Weights of a small mixture-of-experts language model, trained from scratch on English Wikipedia.
Training: a variant of Adam for the experts, 374M tokens.
Below are experts of layer 7 (counted from 0) of a mixture-of-experts language model. Rows are named router (the router's row for the expert), up (a neuron's input weights, with its number), down (a neuron's output weights, with its number) and show model dimensions 0-127. Each number is 128 + 24 x the weight over its row's rms, rounded and kept within 0 to 255. Numbers have three digits each.
Before each expert's rows: "comes before" lists some tokens at least twice as common just after its tokens as in all text; "mostly gets" lists some tokens that are sent to it at least half of the time. This comes from a sample of Wikipedia text that the model never trained on. Tokens count by the router's weight.

# expert 38
comes before: "s", "ing", "ed", " of", "-", " to"
mostly gets: "riend", "reat", "ollow", " large"
router:108150110067132139183123160146163131125089118067121165116141134107121166124078147145170141151119112132167155164149128099126119125167110150107116128113122143156111116106100110136109126145132118171146119116138129113108089100107118138060136131091149142084128171153108123144142131186150129143120122154133123112163094133126109148121105153135111101156128124147092122119139099141129076161136
up0:128090097127126127148133139093148151175128103130131065124136145092114123126108128075164121129134131135167128128165127123124082200165102142128127124140086122152149136128119137139131133132090128121131126159190128127117056132138139127127085104149135198106080128141133126139154134159139126119096169095123134144092120138132121160108127146160133127138115120125110082136135094143158157125111
down0:225113139128108114132119128139127123117081086121164154127142105135100116131125142128128134124129104130127101132149141128124082180100131148158087157155124134131108138149147159129129132136128147113211130126123111138131134119125120134163137116158121108097121125122205064112119087128174140114133131129132114118129089140122075128119131110130112093125087151094133122113124178132136162138126
up1:126150191130124121183124144144134132125117123138097155177126132145118104119109139124120108124136132145142127132189155148135128142123150157127145135105146061128086130125090094133129098126111106121135139123123128116117131080081143117113079129129118105117098129157110151138131120154130167100121148137137111134120102151155145126095116138129128112232098179145134114172110149115099132096167
down1:117137123135149108113142157111143135216142103197100146143127100084132117118107143138121059101056158131128135128129128101107119072128137156138132127085135130127102131127127138112107107116134127146119127131131132183110167133114134138140129128130118135117128127180124141126154118086171134135157134068131130138139119143148112077161085134117082124148144126143131128153157111119166127134132
up2:121125129132121179136121142133128130125128192137113129130191128137122128127145133117132132116066125132106088127133146139183116130130146124126127144136105168157096083101105078165131132168133166145090118125139091125067123151126128132110138161151126166121141089129094107131107194129111128129138122091130128128133052109125108134124177141130091132135118127146114141171129126168123128147100
down2:145137143119122115174077119104139108079122080133155134135126164109128129128125142135114138111164112169204058128159120143093174120090085093128097139124110125121125146119146163094131149108114128129130110096147133128132205150114153133129140133134190128127143121128126128146148129126128128135129144102069119147139121076116101123149121171125105121120144105135135164145135099141102116136130
up3:115129125102143118161060121127134125164131125165206147132122108148130123128084144123181097131116147162128132152127132144118132128092120103127126040128069128122111126123117129138128130127084152128087125104108142116110152118129117061108160131122135125129152126130128081111130151162152178132136121053095139150137161128122094130125122138119118138151113110123125139128145127093132124141149
down3:129090110123124148151122144103131115129132088165116172166107108141118093148167132071074127113128118102127120136124154151153128169123126095129131081127136126136127109130092128147120135116112082127167128128147128063151089143100128136126149160154164068139134126153139124148132126161128104075144128139120094146186145122117104135177168153116132131127133176130134129118088162091129132119143
up4:127109116183122124124139198109085124126106171109150129126150123138114065112126175182122146104119176112178119129142129137168129102120139123118128106117112123130115121110127075088127180134117125153141099116138122128131129128129174096123123196125175129129116131129161143112133123135099125109158088130112132081115087162135132125126124128096128123117127182127134142140156138162088123150135
down4:129143121127116100142182101128179128157073114127126139128141155104137071181102164126098146098132105114155130129126109138123127128123120118128077159158096097126118115145127133149096161122150129135129127103137079132170170120140124107097147077094137111090138135144189136184130070146103136139111106162124122104153127118148121129123128111109166144140180109145115116132127135141112146105153
up5:122153142133119179136129115094130127172185131149126130176106086090142148118081057126104120116070180158132127129152191118114137126123160177132133148112118146137193138133058132146130124183130141141127133128122142132128086149123130131107123117118125128130113123122128109137110181136154124092129113129127130143087147185131124143115115135100103120122120109128144128121146130112129146114118
down5:129127151155118117122138127129133139111131075128107129133124137082086128165162125109118109130133115089087168137166125132169203172156155119132159144123164186127191122184080138081150083158140152126136131127100105128115111127099087144106120113126102123127066147124113130144125132144146124134124119121108134148106129154112128127106141106138107111125150141133098072130147147127138120111130
up6:092114129127125093162127131108149115125190140142119120134133125132124141126137125120079111121123137182207142079114119128147128116105097078114171102134140089137168129137099149107172131131110197135131126128156140110095104112127139129133147169130122148154100102142117086199125128107126128157128117131170128138147116139129144152144125142092106112100136148137131155134076140129132132176140
down6:126144107153113085146124118101158133121126132139120123118177136152128095118130129166110110123174118124086128158045073142130085119113080107132117144125122143148102131090141114100138144129130138127133130161112159128116117141138124171121120100127127130131130170120168106130064132129129091162151125120109133176124169132133199096174137130147140134127113160144126088106114169103122129132148
up7:136105129114135120196135143130128151130124133124137123160128131122138123100076125124142123123065129154144139143161115143157095112121145173125183130139119130114114129130112105130120121161117119087147154129134148130129084116123170168120117128022125131152130113128113072170132147104128136125134138138118127075152132119121112113118145110126062149136098137139092092141090157133149171128126
down7:126116132125123145117098079132121139176110131120134098124126101142114130132130129074110126126160117143171139092124126123133123143126121146199137122172138187094140100170112118120103075065128131173117142129143121122170109154147134138131137125136100133134122148162168167104128103127142110119130126157126088168114092129127101126134122126139129129098106051149128150150122137080128144178120
up8:129109136108107070125142194131118160101157117112204144149114131146134127130163127120126106098125127122122152116177149142147131139139143128100137136085135060088188150113087126202124113108125145128123099094109126126090139128125131105122159119132098175131128140103112150132118160188137137142150127124130160127163164118137145139086124154126123131125129145097131130155143129109123131146138
down8:109147134086112136160128128103166140127104136165136108110155128131148122131136116066088076122164116131130136079129049191107155127123195119106172109154121134120139128133150121115128170104128117135113173115093132136129166131126131174143098124138077111133130130128121116140110126134157107147151149121116111127108163079139123112165109129117152134106147100164147155126149125104110130103132
up9:115077132127147131113138130143157112135082127173137098126092097138128156135080128128148126176148129128180148140170155115155132137140126131154110121109107129079123115127098103153121166136093097158144100124115061153129113144088143113082142102112115152111167138132129118129143132215124143119108116126127125128132088086107121111148121189126131129138120149166135126128128128117116139179128
down9:137144128121127133084204126154186095080123115103158125134142123126151134105159129139148138099182111114152124164141132117113128136128123168144163128157142093122131120133125122158129138132124114121115127117137122127162118125180105130079124136108131137091126125072199111137106101138100114124135127181147137133148124135077100126110149137123133087108129130068070126138097159115142129113128
up10:106126112099116222170128113131118158078113141121132124116133112128157166149173110161124137129074120111144106125107144079146118160144101129134197126183064099120138141128174130122147125148100135129122129135118136115146109132159129132130120131107108130141106128127062103161102129133116114133107131126129128110149122128129121123160104128117122154187106147131128108129129110125130121088076
down10:140159126186112126158148122115074132130130171166092139147156124161142160115155128139121147104108118126128127126114083127063132085118158071124129133133129185140115145105104145140087137122127121101158062141063111164085149132142131126146118112151116132124114104128140168128096121127140116148147129086148101105094152110088134127150142144113132130134123180143125130155118143133126129164128
up11:133128133143138080178128128124135137112107100118146129133138154119125127130145126127161128121093102131140168110192126137196116094125120216129178155073096132130173128135104124127126130112133127139070121140119079084127129112128120114103163125065130125130112131100076128170138157121124150153123146130134125109131087128124109130139134155118147104150131126162079137126108127140128106129130
down11:125121127141125095128141161152127107113152127113118118147150124139123162118083110128098206112127144097107126140146156136126125068129129121116125074120074122124147122176115109149117117145198128077084068144146139127135130126156130136148123128106135141146130171128117187138114071097107133115112107113154113124116105132138197138138127136128147127165180109140125129132128116146117117125125
up12:121161127086127186142118135143135119098118127107125141132129114090134153144151105149165145151126117111128142127151114128122127107136137156161144087140107129139107124123103064119141113116129196141145121134125137126106116123133138122059130172054135116117151154169097132146128139148165157131111126124086132098163097130122120169123127181126089157127124143125119133092152122113164111151194
down12:096143131136161141171154124125152116131122120130089128151129116160124079163130166125072118110150105131122129116119115114137119111097127111139124108123114201158104129128155120135119128120134119126086098217110165095120154123117122139070125173150129129126106135141128146085131133113113140162089128107176110152109125156109133086090086177128137107110129152153129123128139152155156127130114
up13:120127069112112153113108175128110116131159121128127121127190154097160175088130121082144157099097143161149159147147138128075129124173145151110199134152143140122127131128125127131125107131130127130128137120084127126154124174125120101103146142116137153135076127109112111113129143121101121152081091158123124140093146172142126149128139099127096091178110122131128134127107112116089082117147
down13:126127134127106120137177085141190136115155128127115151120190139099085087133091108129127088128160135106075139112118144122152110126137127136137110136142161100132134087133150123068123087137096114115133138118130134158122185128111133085137128127121087127099097129128131119167129132146154157129109127123122128121115156160077121141168124117136106132174122156145097111174136126202127126138142
up14:114125117122127182140134129128111137123138098155091126154123125115129086126095124116180181121115101116116122129123137072109157137109083136132123137117099048104121124113116146155135152129093130122138119105111117189127163144092123157090112145159132128129124128131118144105135134124127164152119114128051167127130168175118145134155126144119125140159106146103171193122135136140121144137097
down14:132076094117120102144131045182129159137128119145115126121123138122121103124111127116122170122136135092119036138127130101091076134140122136130105146161152120106133085109144122158131184068148150159155143129129127124129090165124104136125159128188162113124145130121115113144139142140128161128128113133131124135115156130153136109131149169090137179141118100108141123139127129126122141138109
up15:121114136120117123159121136112171130129075121115150116127155134076126197154067149130146132151124128126132164145163129123141122089118114162128133095099118127106112128128109125115133128101109215141126156132178105095135180131139127100114148126128129132136124167095121118125128130135126132124116123113127126115150145128113142145109131133109129097201117128147077126095169092121129091162183
down15:128127126141112120141149150128134058128144117078115132130125125107128062125104128173117120108091116128129125128168151120129130116118188128136111127126099177135176173129127092103139127140161128116133092194078142121108127144122118132138171143166138084128134139146098142127127077127173170123073100121128119132135148162119149134146127128089127136137123162135111107114134079125155129116154
up16:138127049117148173120079133170145128140172170092153119123135120113138142110110103116162132101155128084185178127124136131128090067128113190053127124129126130120144134129133099125116146123149179148109079128127126126119129128105123137129114126090128143115115147123110128108129127121111151165131182132124120128142106114143130173163099129134115088132138096138123130139115111135124130122098
down16:124151107127112107124184145151163129091135172138103140098144125125158148045113129129125123169159102093125168125131112142103154094143129126079142132122171117127190131142135136100110131130147093128126127118124125128138157155094106150175121103121117111078142125128125139139084087118126118130129098145139064138127151128128127055129126114139159172128139141131135121146128106127168116153142
up17:167118126132100135145106127133128126111173138081127151126140105081145142152100128124139164100120127164152133126130131125108135047135123126107134154136125095187135133122134111133126105115125130133134129118131076128126111194101135148131066132122152149082080131149137128137101151202117153099127128140114132114174129122091113134123186108084139129156132128127121128141129106092131161123158
down17:103165135135098147126133122123110132124109112144131101192133102129112101131140157099140126121095116099081121106165129130129207129137112128075123083094163134160131096195127125101128122130121162087121131120143152130156128124062127132137134142142136108150144173159142100107108193116107133102142148145160133141126118131167140129113125128110093106133160100116128127142095126112176131122128
up18:087125106130131127126126114152084129120122105116125130141183159116142194129124095144125184129130110128101125127092231159122127116168130123135145138129088126165111156101181122146125144142129150124141169129159114141130173135138132125097135218134136126135131129102134116152122127124118131134105105138128127103113125132118119105104099130124135081118129122129131152114122120189112090127149
down18:127115135196130121133174135121124133125166122117164132132107126133124140143122110126129087130089128144120156128153142093075158148069121126116088130105175128139096099112117136108129122138104151064123136151134128124124047137134130142077141145131126125141129138098165149170148156126131134160109148125141111141106125150071170166117175130127125133127130143136128129092126129071134096155138
up19:123128059106135175141134132164144128111116138175099182207099147142136084127118126135122116056092123124133129104161156127127132109123136127123151082099126124133111127124122125167154142179107122117166135128176144130137137135145127128085134125122115126117123122116138093094132132155113144121118127128141121117131103119139105128136138128140074122138109158192129136122133087186133096156104
down19:134110111128080167132064095110126127160106126134117106143115131129129112159219128114091150145135136145127150096077125143168131128190142137117140153123167148108127138107130133160097131047111099142154114101107108137123122147134132138142141156136112157128116085130127092137132075153121112156123115107146137129128126123114112166132128121172170150118133088138137115149137120091123142114148
up20:118124168132143124111106162119113110153145127119133118132145147125133207118127193094150152139128130130127137144143135110130117083122138143133115129128112123063103120114155075116105122190110190162129126119167151090124125119129128148119124130120089140104123134129135152133119141144121096127125153108122128127128059115128126118119116172128127134125108116097122217170130127162101122085125
down20:076094123156152112124134111137151107163136130126136128132127125096132121130126144106127105136155127148158080097128113091090114078116147121170124139117091149097147184167153125125178108126136109128081122173112128144128118170115150136083173138136143051112116129118150138132135131141092123121128085146172107109102129120118109110131127133133175122143191139122150129127162123170131131102130
up21:118130146090124119124159117159116122130152147142128124126128127142087108124109129160141121130132116116172130095177085095071139136130128130106134153128128149106138135106101132144120128143128128110121105132146141128116118159091120132123084143068076160145121127121096125145106177145128141148054051129133150124133159100136145103157133128081155158148076127172146120116157147174127097130119
down21:066106086156126180125127130162122126118189142138141146102094156153132145117125105102138172129150129082107091106134153103100093098134137118135140066139122138132091126134140126133106141125119118196143108179123130132134128148124082147106130139099131136126143135105163077109098125116113184153125095113137152147146169128150134137139129131136125128094129116134108100150098108133148162171127
up22:155129165066128126142104162125149116147128131071124077128124052129148176138119131157134128173155128113113129128125127133151126114149146133134121104125105102147135148112129130128127126153126122163136089130148108145125128124127109168125083132087126201119124124128132108117104156166129124129073133124116171133154113145131161131145123128133123097128128108125030123133137113114127101173153
down22:114138127123108125168126121197158110125097128131111044151105142176129161137166131086124099129124137124128188123150114167128168119137117146128138093141129187133124120154130088126104126093174067166162088134135117133137117115128127141133132131132132135063147127178138122121135089106126113100137123128127179163101104127128127114121133116141113123115128100128130126119125128084149129132113
up23:139163103096128151140128128130115124161107144172129132162127126130175140164128104113102129134123132135229151144138132123167124110142105122133130144169127137143130155128066133135130065126141125163108110131092148101128120114091133110155106081089138120109186103104113105117113138126152117157125089136138122115156124122134123135122151137102121167135106088149104093164130146084126127094101
down23:136146140139180136098165129150149168112116132129117139117174122154085135119124138103076118121125119113095166125151176154104142117137122125099137082138096093119089094136131101110162127088143115148128154127127120143145142102142140109143123136101129217120098108146131145116108118121095111133151190138129098139175129136129152136168150135066131114111105133117094120112131094133171136113124
up24:126127121106128207109134134179127142100125133116122161127105149154155114125123118129131100132147135169124131117191112123115123101179119118079130084125162127144129127131108075184144117132089125126154141127120136073136105091098133125139088159129127129104150127137126128115123120118079129127132150133103129111128131100129139146155139162128162115117128134208138119128108142111116107148206
down24:085118125124132133134128118124136109075104128142123125103074117160140136092133108128127134119125134128110150104147114118138128130168128113149101071154159113122117124164115138117126138108101153194137166125185112132157120110140128144173128134139120158136116183082162138095116140101107168146173184151128132132082132168145088133110156106142153138085096130131091117103111145127086115131133
up25:127123105112125119074126138128137147122121130128119128139129149078155142159079165187127154135101130169128139169131123041095136094146105134161147050115101119112119130122122113133127162162081128125133149089155136123129114100127128138135134133126103140076114153119118131179127176158128138103136128130128125094141104128111112142132105150128081123092126175134135145108157107148146127139142
down25:134130123148132088122110118076134128142129142147128116137128132131136121127128151163164120106083128133100140170131130103127127125128087153128120127138125130128159184071146073129142195095190137118128109132097138128148140129132133141133118125118147137161119086110122152164134092120188110096093130114128127058137119157096110100180089111156126154126145139143116112142129093115160107167126
up26:131123100126107121164138126119095126129134121086138076102148157097128128124069108151184120135040158134174115117149114116106132121157119131119149129123134130107113151129077129135131126134079156133115120140141149135120135127155137122128079129127118146091117126124092121126122150068127173173126121138146131070116122163199093153115109129130130127151126127114167128152127124126140122171112
down26:112094133161118129128112156089107125122141137163149115122132109132077130127140096172149149152163070126087128125120109134106045139141123144127142145089143142123110123137143143101128164153128129078130108116134152100117128141128128134120132128123133164137117088129148114129114133169188121130149128139114142137127160128077139138103192165086079122117176128128108089175154125126105153127128
up27:152149128127128100178147185090124129185144129138106102119121087120155159137112110162164130158136177136136124105124201105088110128126117125121112142128121124080151133126110149128149153145126133101132175121114066100102137158124135124076127129129117144162109129138121121149124132174098128105118159123142134124121070144119114095079130117112121101127108109115148125140166102159100094154130
down27:119134111076102123114134136141110124134146090111148108183134081129138163121120183145083091133100136077127172101128128134118130128149129113150084129132128163137119134047126130113140128120139104128155138144127098130117115132124102111166180153128155140133094094124125113082160131111116128126129173150119181105145117088129099146129136092133133182143136138123145141134118168129172152146115
up28:110124106118148128131149111160115138187114133132147157142117091105136129156104089132110147128122129178128123128156153128115118122147134135064128112113157139133101172086145120115127125155105143127121140098129143140123102102099113127131128176041156125132128128124128129122159101166162114127140201125128136125141134113127058148126123099124127117128150130132090188127146096183088122118127
down28:123116139115114129123141094126115177100110157128194153111126160141128122144121137132151147111114151125130169130111094138124135128193112182120163089122113099081059129122130094126129140091127108128101131084158130119095134147150121125137170113136156133150113131104170135119122105135165136173149161120113096144125115125161102107195099112126144132090142132145106127144117088098121099136123
up29:104136111122161130152093130149099162151156138091136109135128175155140093133109189142104128113169121139092174129129121128175100146147136155128177051143111128085143144128131131095148129127125124129121117119128131125107130118100129124157111137136084141122075160136125145126122096145077154130127099130121128144147098149067129154119120119127101109117111128177133097122113108182122154149168
down29:153129133161105124127144131128122147126129137145099088073115170116081180136150128113108125161164116125089146122126131160131146127125156107125142150126124104128167166149106160148128121166139086084147117140078131133108134123122134172073085134144123120168127121148105057128127150151142112105127084114144129124096182127130176130146134127127150143136101106141128124059131106139133127127100
up30:134151128125159152121135140139111123092108119145168123132123128136136115146163113151076141093152127082157148132221126093138115114124164125112143115115128128166135134122130136122129140127114163134116111128164122124133143133107142134103148197114117166158138126096109132124114150121128127156055113125128123042149100138086119104135081093106105097140110137107086100132126127129147115130109
down30:093183142189157104126128134138108143141148116142127133109155101154104142103128141140130130190121125136143122202139128100092178111107104138133140210119142180127112120163120110094125122129133148119125130145091115154130115094123143133118145087093150126115134120102118117130141135114144118118131148075098125115129134093127140114180116127098105131131128144120097158092158145117128114091078
up31:126125136131130115187178128120130146125104139131135122120112099067126121137139067147141141124133141130157129119135121125106144133162124131060117150147112129181109118132161157145167127174084120120125126116157123083121122137123128172126068122075111128106108133129128122188127136114058127174125108130129116161114177139128115128152110112130138115138148128169129150127126106130087100137095
down31:118151134122124117068167128115134124119133105143117120198155132079121142114110159166114124045078154124147157148114125141134134115120174147156118119132117156155183121172131141086109129122155080137116098129115058120119125111124126136143130123115096132124140138151107107129163109094157150135125127131087157132140132117124135094132120158098100110180144131180146127130121128128139121112131
up32:127115108098127115171129123106120166109135136116114092098132128123127145145131134126108201073130170114102129125127116102094134172109151150080128129141136122092136131148134076159193116129129170117114088127104108149116094140131123129144131117150116156073125124091085121132119102126139108088126130122136123111136086139161125106120106173092128084127166149126133128147146103139137152065113
down32:122145162147166084099117139132075078131151129136142105119141119179130128126056121082173105104151149129148141074127129160093096116162122161143112107175167129108136134111131074130156144111137126066124130150128129131139125162134096092126142113131129151153154156135128131138137123134126118134131135138150114105154121118120155106160129118126141127153143064118128109120102103125149181146098
up33:129129141131114145131121127178096181115118136177127130132136133125155146132120122156111106126124125129112127137115170140108101117086128142122110102121119093132114151109147129150145170095094184160127150113122112156112126138118125128140128250142130130122127079128133124185141123177119146127083133112130131114169129128120123092144188127073132124136147159122105106122127151115110128132137
down33:138127134127152120086080090086129085112127133144129135144119128112085112124128181106125121129099140136128146101155129101140143154126152159121091126123139158141147128133071161139137158108173130122144180124104130095141148157129112114149132172148168093156127098131155156136128141133164118090150128152125126128136088155123131136177109121142127143081103117129121115053060139110129134153110
up34:128125135113137163158082125193146128085170104129098149155122131112116138159104091178141111118138110157152129116145128145131118129133166122137099112121130129183125141132132127153129130129128126126126073133139127160127118091106102148101098186128118174120127130102094110130127113151138096125120135126126130138122113136161125135128075137112109120103128155135055105128170180133129051142099
down34:130091111131115136127132154152152102112140093070140122137139165126086112141100133122146152102130125125154168147098103148129174132132117166154129122153136123156131072094133139192150159134126102103127124142108153164142141145107113126133127116121120131110128133101119142132129128133128142067092159077116104165134125133087093102158115139125076196148180106118146100131145098121157142109130
up35:108149092089148164160127155137124127151128122090124171130131123075145199140102108167129149138153122147129133099153174115133083086101132176100109105139104138136106131118116117119162124153134137150161172117119137125149111108108129121096157139109159121157142138126125113128117118126132130153120166128127123081178130128150108123128062153138102070132135157120112108129156127156126155140182
down35:112127104122122141148158143134126131089133075133098136116046151126128137086091130114136127129138124107126174072151124096136134129137185126129128137134159170119102115135146127134151121143141124122161127179150148112118158117154117130130134139121107076127155161160141134088119127101089180153117126118124107160147135145125099131121062131127128123121142128130080115073126130138150137195129
up36:136109116080154136188108140107145123222164122072131119126123108127130162092129075122140120130088129169149127145145143158130126106131139167133105127155157123151119129129135057121127101127127130127099118123140127128142130106168142126136097159108115123132132128115091103120128129091149127153095154122130161069140110129143093159095129151135113096126128077125102133140180122125127137126141
down36:133170119155121139150122155132165092113103165088110072130118127149066123129159125060116119151185116096127192128099131153130132132155132120052123132107129131094131097161128158131090116157125123179112158091130152128120134140106134119131146128129170119092100131154088141125130127130170131129100135126132108127099129112119128134108127131133131128092169169124127113128136141149160127125149
up37:171123108130138123129091155124139117108169132108090130124172075139128130129106164137106137125125145102129140099121157125113149145097119132137135124154213114120159126126140155142126189137133152169128124114125119131130144161089119138118129127126127132043124117119155126119114133149131141128115098120107127130136132098127133138119121107124149077115140139138024120132130096112117132182169
down37:110162137136143128166147133158081131124119140126088128105139132109128106143128115150104135130086134154128140087104107166147162108166129154130120133131152140157154153131137098183130072083115129109126129104140157170150098188122131088125104105135133133164124094180127117131125125071131091123117163144144150126127132139167129096127126095084079132126140090130128149136134108072167128113131
up38:164102126163160129138115168137167133133094092134126128123153132117131116130094124123111109146130146113151125118237114140135127103103119113134113136113132128104131117122127143164126150138058130114142116144123122153097179128110142128075120114148135132104128128128151130096127121156122195129131140126133138081123150150129116175116085128125076123162081164129136118136154080133119085135135
down38:104128113162131126130112131133173122128144042125092127093099120121127101171148096134161123115126165116132121097126129107131125102119159183128134183112118132128130134167128192168121130117133132113127128127064127116116119159156126130126135122129128121116138112107129127144080126116126100123167142114101202124193115138120174114135126096086114129143110111153116150140128141099165125134109
up39:166123109104147173157140125127128133117144171121128141180127093083157137163115108121137145127111133122139128109186120081155118083127134133061135131144129139176105127130091163157133113123119093127170133136145135111141065126157093127137132136140123127139130086127098139092128137102114110202126084129128126149148137166129116184151128120100130101140125109108127129128134116097150093123154
down39:102133152097154128089148166129099124096088136149127122128129109121060158110122118140130126112126109147114102142114168113128121114131112097135087115161173128128109058132161120113154161152127136122150170131131127133130123155109125127118105100124132166150122151107130133124118116104127231128152111113172095134148121130135147100123133127123148156148135193102131103084141119137086155128140
up40:178079121155134118115133128171127141105133193077148112155153127147171097113126188132125171105110140110171096138128125128125128105127127123153134147129093109124131169118106114137126164111146170115154116074129132151141124136118127126132117109128147176127129125095140123151126118083114151214135082137106126130122094152128166096084123113126112125117101160107105143152129149135143129136130
down40:130117122132133115117147083128137146159175126140115149125166107069163125144122074124184135107108120127114117067129124136130152096134130127104149127114090151122083127090192115107136101131166152146132073126123128140127124098158126128136142085106135135171149125127201118172117157122099140104183145143104137152120125131140069133137128099128127119131133119133146133162125139126129113106115
up41:180124157116124141125086126137134125138133131154147122123138105117141126123108128119115147127112166110126113129126088113126123116170130067136163134161098128100107125098072132140167128192108125121116099089205142109133129152118124158130119129102152165116112123124098130127060166195140081126120130132130147122113130114168128131138136128124129100103170158117115168150134174122109155122114
down41:120131123125195127113125138102132128164145085138132076104127149095126074155125148130127146029103081115088131121126126129128133165125182135137108113115130180131118154154156116104091096132112119122113186145129127126130133136130140166136121144131114087131169143158124129107125098143110135129156127147136119170131183129093127124152128131111130096096144166081137124149128126119132127128134
up42:122128100149138195116119129190141164125126111127111099126128162182160128129125156136108129157103125144126093128099164089127127084146132137135151100123074132154129224125124102118121128167118126132055082130126138117121134122127128124152099128116137158162128135134135091127115130156127092146126147127117142159115142170133134128078124114122130132124122139130133148116146110144144069124090
down42:159126109128127155125100157090111142124121128155136128111163109133142121137132127138118135139075124100075131142176128079128168125130117115127094134179104124076105116094127114115138164070138162125085120128112130134085127133133134116126129147128128182162125129210130129139050147115142089134128164093144128137131130141082128148134151169126116131146148128136124126143179136128130126127108
up43:128158129125170144127112132116128173126127169126161172130115114127126154133079116131140149133121126104131108150121102088138126098167096152110128104140119126055113142129147134185166141136107150110096104093120121128147128135138121101144174124128127132138128126148083144123109122140140136132130063135125129109199093125158093093150134138105135173150113138143136124132115047126099134156102
down43:161168097140125127097076138162089138156142135105152140145170121098105112113115127127112127132134127131061098129128127149159143138121085138146127129136130142110112117149129137137191156127128121126144178118137096101148135110134126134126163126136114108145165077093154123140119122102150098123156096133121110126128140118125126124129123106110167132172124112093203138122110069182080137159099
up44:137143116127124191156109110185068151115126161128128133119114137149124130127132153110125125182128130156144132110166131121100127139127132126133132102099123111174092114128107125160131104129106138107148138124163145132121128159099134124172104138129113136098112122088140131127126166071118122111107147126129126049118117131131132131151129151128162084076110183121136082154149123125081141172172
down44:110125128126116154125127127129071127148143134153110127119115138128130137120128137122102104123107120094134140138141154133155162151119141120135100166097161127107182158090128054150131107141133161149127147074161117158131152105115160100154142126149116174161091114074120157088113120139133096166160126142133129090119150113086124196081116126165139114101132120087117109120142128159144130105137
up45:097090134125127147113129184128088170095103111147120126144167146150138148142136145127146126089140128131133116105118132135104127118141092165139117097125113058094121115133132103139148140177076146128098146076113062133113135139128155077105122147140135140161130127123119129131093127153135128154105165128134128121129153103125146134137161110133134125131103124115120092149163077120040141129105
down45:182123149125128112072117141099136175179125124125129119123152073125096111127126128145146120143121135099142164132137141114111128120130120157179091124131127128127128142117115132149148109130156104131075118152162123134147129179155160106127159152065126143137152123125143129129122129063145109131123124146132148108116120073137129136133119086127105120159139075098159157127160129140042133121117
up46:112090129146188149116139132110127122107145104124132129118103101125133156135111169115134140133123126087130125122143124123126089166129115126172128077130116130130127143093110127150137127147123114070140120133085133128086108091077217109161130110059122112127151126138109036103102171143132158103112144103128101117182127115137126136115135116122136128118109129119106113131134146127133131143134
down46:128188137131139138099133120130117089125129094111106147121133160131166107071159133127113126088127130121124065132141104126119117110128157111126131127123160126137142184086138161114095116141166140155077153140206154128128109178148132131082125140128171139137129096128154116124137170138112137145124143119175120118142144120104138109133098124137161098073138114113104122125128142129065122129111
up47:116066158120132130097147115104129127135146126088125131166130133140128131134099090101097122142127099149116125104130204137108128086132123129158121121117108141153118110086156129096122153127150108130116119152166081125108130125101128067142115098071058129086129073110155111119143124128133149137128136100139141121128150114153151164111151120131159081156143161176131116130142121112093138131125
down47:131119186137179145106125108152118150138115114128190138128048163113117119116065125135124146157101149137164126094132111132086100153129120131100118107153133147117146068109130123103144104105169125126090128131155114111104143143128111120128097174134107131183133144138163164092136138120105117128145125129120112112139116132160126116124122140124130125105115176094088141179126125141114124168154
up48:130129102109139134121135129081106125117100127086131142137123125105162129117156132110119120177186125167133128147142102099187138106114100166153127127132118107140182131137148127126128107113133153128126133128102122140119130121162128141116154093114128165073136129061099129145130138116109123207164125126125124097157128158156066130091123147139134135060128127099126139120126113184128151130129
down48:116117184123108135128137133155117134130134131127127120170177130177077134134070119100113128141123127150117090116102215131129117122102129075090145090089170104128156144098132126141103136177126130131112127158134131104140125112128133095133104110131100143124092158140082122113114127076111115118117126115128179146130123132160146122140156137140148088143133131131148129133144107177121185139126
up49:137136062121129128121111175161093181145090128111162190128090105107126145122093126140162117128128149152149130151151129120129062069123119103078118127158123131164143104115124126131130121133126129129133149130092130128130125137082108103128172166122179141160119140127101112136074117131133134133131127112128138128135179133118094065103114130130127115142113162122139125129124155134132087149164
down49:125149115136138135129145176138127115114161092145150127138086125158123170072123134054122113113166131122100136089130161166139124163114112102119167118151123189137116084120118130139129171136126129124127129119126110084132124100104120132136153133127130117103180146185172134159128107075131143129139117126091089126161120118122136139132141127146122148081177115146113098081104120132119125100150
up50:150109127051127165133132126155087175196112157108128170160144118104107099125127122173174128091130132115131142129154138094093129149123116177136122138128130124148126128107057101121132132119157109134156114128143130137142127140135129132117142119119080131107116130164120068136127129097120151146134091090136131076142139182118125107166131151105113141137106112144101124128148127114124128172101
down50:139142113141128132146119135127063110137141140126127119155125145149099131111127133132132125134132113130144091069123147149129110123128092116097151093118152157126055176091135133122122126081143169149118085130119138153122101167158128150141131092149111145135119118144122116130135105150164103113156074107161179134116184127114123147136142062179122162127134129131173101098144149120135131130092
up51:127119123148137112091123153125152081140124114143186119131129141156133106136143119118110123114142162100119127134160126174163135112130146097124153145126090112062128128125128131128109131150132135112129157139141096099106078157132212127124136168118108140116132116135135127150102140164136130137137149110126162070106120096122135111127112123123132128128128135122139162228128077174118082131127
down51:141129110129085119134153210125117138103114116129111124113138127107143096139143107110120107127126092193143123134112186144125143128125128127123128106120118099121180131157132166149171125129085128123116111128103129137130143157127161135126131131154131130127124082146130101126095111126163033157135080127150114136123139119079098120112135152114127112153129130134187144151190126129138101106112
up52:142129103124123129121088153119138124140134174157122103126128094113152129120130125124120138128172130161164136112149104125119128131090141150105176065155136131137156139133123128145129121140128138063154136132097136127129125132129121123095131123115127131152082150108113087065116134130119122159149148125129124100100137122185138141158115160129096118116077128128134122129165127251123146111132
down52:126123114117118123116089112118182103139110128127112134126152102101129153125126128125128118152128147139128176142119130120131173115136163132124128158134094095117154126117118145134147130183132152130107121065169107211132149131110141126132114101106117154124128128139067187188096114190164131060147108119123138127122129102129156125120133091101137130158140124116118125096094107143131127107105